Below are experts of layer 7 (counted from 0) of a mixture-of-experts language model. Rows are named router (the router's row for the expert), up (a neuron's input weights, with its number) and show model dimensions 0-63. Each number is 128 + 24 x the weight over its row's rms, rounded and kept within 0 to 255. Numbers have three digits each.
After each expert's rows: "mostly gets" lists some tokens that are sent to it at least half of the time. This comes from a sample of Wikipedia text that the model never trained on.

# expert 28
router:138163110109119110123107145112138149108091106107158147113173129108166076141122167146137130152124125163116127126143089122171134135094116138121133169153133133118114188132123166125077109125105117
up6:124140132105129108089117123108145122138104138121151150192129171112118124147133116112098137137114109134093141123151120094106133120109099115114149154153164150109119115103169121148120097118127116
up7:128120159163152129122123117127121109133135112130136165101131141154148121100123154130180129131131069154123112139144109131108170181125138138131118110129080123108136163097081132163159099124126131
up8:090131144136149129106142143178121131164116109153143206110156136142124100130127069123115126128110106149114125155180134142146162149123147105116108119129094116072097147153120103143153140141160160
up9:163161168113103147112151126114151102102106149110120118136162123097103141111118150142123149157154103136115104107093077118116133133076109141137138145141127133114102130083166156141160173122091118
mostly gets: " prov", " expl", "----", " public", " Prov", " new"

# expert 1
router:150164087136109129118168094102165142102115135106103136117108110122130092135080126157166126135135129160133108120112110109135102099106161095167160108109147130112115088143108150097092112082156134
up0:168135103138151137103137118176100100094133116132127148149140117152154131129090094103127144098121125145145120137124175172098150141157121120138109100124161141062152087087076104134162133123139096
up1:143115128140130140145070107129131120121129121101105131162138128086106051120113123123086123170084169161145141122166086099139103134149120113161137129161141117105153137136113109131109103120124134
up2:115145132162134149117120168108133130094122152127080153125121153155131121147155121086173132128165142151108142088157127135097124142113127141135152133114106130109131080116167122140091127106132108
up3:142139120164163102144181144097143101116133120141151105121129165105098072135112187143136144158141133098101130125131163145123129146117122132150118147116128145118120106106129086130111123148177137
mostly gets: " US", " Preceded", " four", " three", ";\n", " Date"

# expert 23
router:114102131113114103142123106102164132169136116131123129130110147107111127157189111112124097130089079102173122109086159137134119120115172146144152116162117108155149147091150148117146110145147134
up32:149125129142119171134121099137127092159216164121111109153164143156209072129147165107148126141114145145094122175119188131145093161055115128136119154140107099159121123143127128147165150135149113
up33:099114157123125119157124153141150123130154132116166126146090153174140141153154109102151114092157088111106108136167175121121149186160130108124120121097108084130134162129080090132134114151101116
up34:152123127144108105124150096141155109095141130149141124118089084141104142137111104094117152111174069131127130121121156094153158130129139113143093095088147135136113160167109158097138126184126123
up35:141110151127142160117155103069158142122179123125130132106126119204101118142143120149124106136068109115148107121091140146142141176151173131158102120083100159102144113093143156131121133199170094
mostly gets: " Wilson", "idae", " ±%", "or", "ha", "is"

# expert 4
router:128154149132145135128107102110121141089120099131147111092156161134163160117099118103141121145122099131126153185096119075120141125092105133099124089088165122115083124145142132121117146140126111
up6:123146134149141123125115117140147121110127124152111133129110087197133143132125123159157132166132125127090119095117151157105160158129098165106120140099121095090156142093169118126134121155117140
up7:104137110109143106113176109145116138115125119096167152144143102137092059115141152106116139113178128128129136149095120131141135111101128089149137111108178104144136177123092110140128127135107106
up8:100095143109141075141134133134142134136126133144142131094106108123150124084114120132142128104108134082106133142121135098144131095118129095116093110098110155073078133126131130152113090157065101
up9:109133146137118180111115123126157102134154141101133170137161130190150150086118169125108140082114159117104131122154098143117146079111078119099139110083170135081163120139168148126104112131142091
mostly gets: " other", " while", " all", " part", " rest", "°N"

# expert 0
router:101156156126095135107123105118119140128104120114149123120146137109142103100160127172141121161152142159144116134105114134138138127104112150123126122123148141161112121119107164111109145147101091
up6:157151124164141121135129144158052090135130116123165147134118163130159076140106129178114148122110161137117140118128184160091117117163116165124089143163108126116104101110135140117057124139155119
up7:178138191187092143162108153135136068117158156115159121166142140132148115111126105138098160087162091122143091123113089114116130146088086075097142125097173116128136127129115117152115131140195121
up8:103115130124113150121089147135077123103114094093156144124157138168150118155109140128112177156140158123121168113109130108100106121108045168138147148164097093116169046131107156148123119163159118
up9:145106162113149097100064113155173092119100125106167107124147105130095120116110143117142143132117119086106132153160114108115135127099131110143125122085142112129169140128127105156144118133128096
mostly gets: " arm", " Bl", " var", " govern", " west", " bur"

# expert 2
router:136130132092118120091115145106089147153065132146157114136169153109133123108156126165121133114125173173117094117101131127099150165107121134118171142146144144111089116131097132125099157126105142
up32:182112176144167123113119150159123116109141145128087142112124158095122101110139134127119128167152129123127128170119182134111146130138162123111090156101113093091134149072117105120152108147127139
up33:132119149119138125152182134114103110072118102175092166104098146153090113106142167046153125119154130149122104114134165145143145146120125140113138088146113105116148114139145112146143132152151184
up34:147117153169126171102120150135140075098159108121119141181124116136136134077126155119131145136139115155098124085143112128110129179097129124140130131079149123144131122145137124167113091128138120
up35:133113175123132127144151128118124125123151137107072161141125148171181112140179148104144146161115100152135079145136125130108143122123094122115139119109101125167129146119175106167123100134106127
mostly gets: " exp", " rel", " conf", " res", " acc", " inc"

# expert 12
router:078121149129154150116138166118096101113142113129135121169103095135090138137109103114102106102085076119121097095143140124099105112111124143097125131126152139161156160112153146087173121148131160
up0:161147136149104106121119103131129102085132111147130131142165122174136128134124070116109136122151115122115163121136151123130151169122108136107129084158129099105145133126117141181144115172149115
up1:131124159160092123114164158158131121147105123082126155182118079173118159136171110143189152110135139126120110164158122178129137120121147092135129122092114157093113123092097080153109136149104139
up2:181150163124179118127111120128168124130114149054108148116112162106167125121139146123135193159140169149103148186113134134090132130100120134123142151127087131115130120120131066166136112167145159
up3:138157119119134120115126128143142126093122124159164122141146114160131100127139137100096117175129134158125107143137147129116114126131156125160129146092163115101130146106102133092100112151144101
mostly gets: " where", " including", " include", " called", " like", " includes"

# expert 30
router:093175112119121126105104120105133156144082101132134131105161132124162154115135125207159130126126133151160132137096093142145127086086112155105130142125154128158128143127135154134086156105132132
up0:156137172124160143135120096121114116088153118131143160131136110158156162084095123160135167147120103130138121111107160172100160153075097128140135145096123127158116113089116133157140135150175116
up1:138111124139099144127102100119141124127139132117132113115100116120114124124161113114168145098099129130133157116133128104092191142138132085087102143132142140121107110130116135143105121121131139
up2:116097166161125149126126140116129127083118119147123126141145149110118125132102137112133147123102162151133107156168182131104118164092128142150148180105129132090134136109106125120135106145133121
up3:118133130147131131096135102139145163132123097147176121148113141166099134142158170108139082129147114177126152138151076103123192127098144141135138126122134146123134112143123136182138089103156102
mostly gets: " km", " mi", " ar", "ateg", "%", " ft"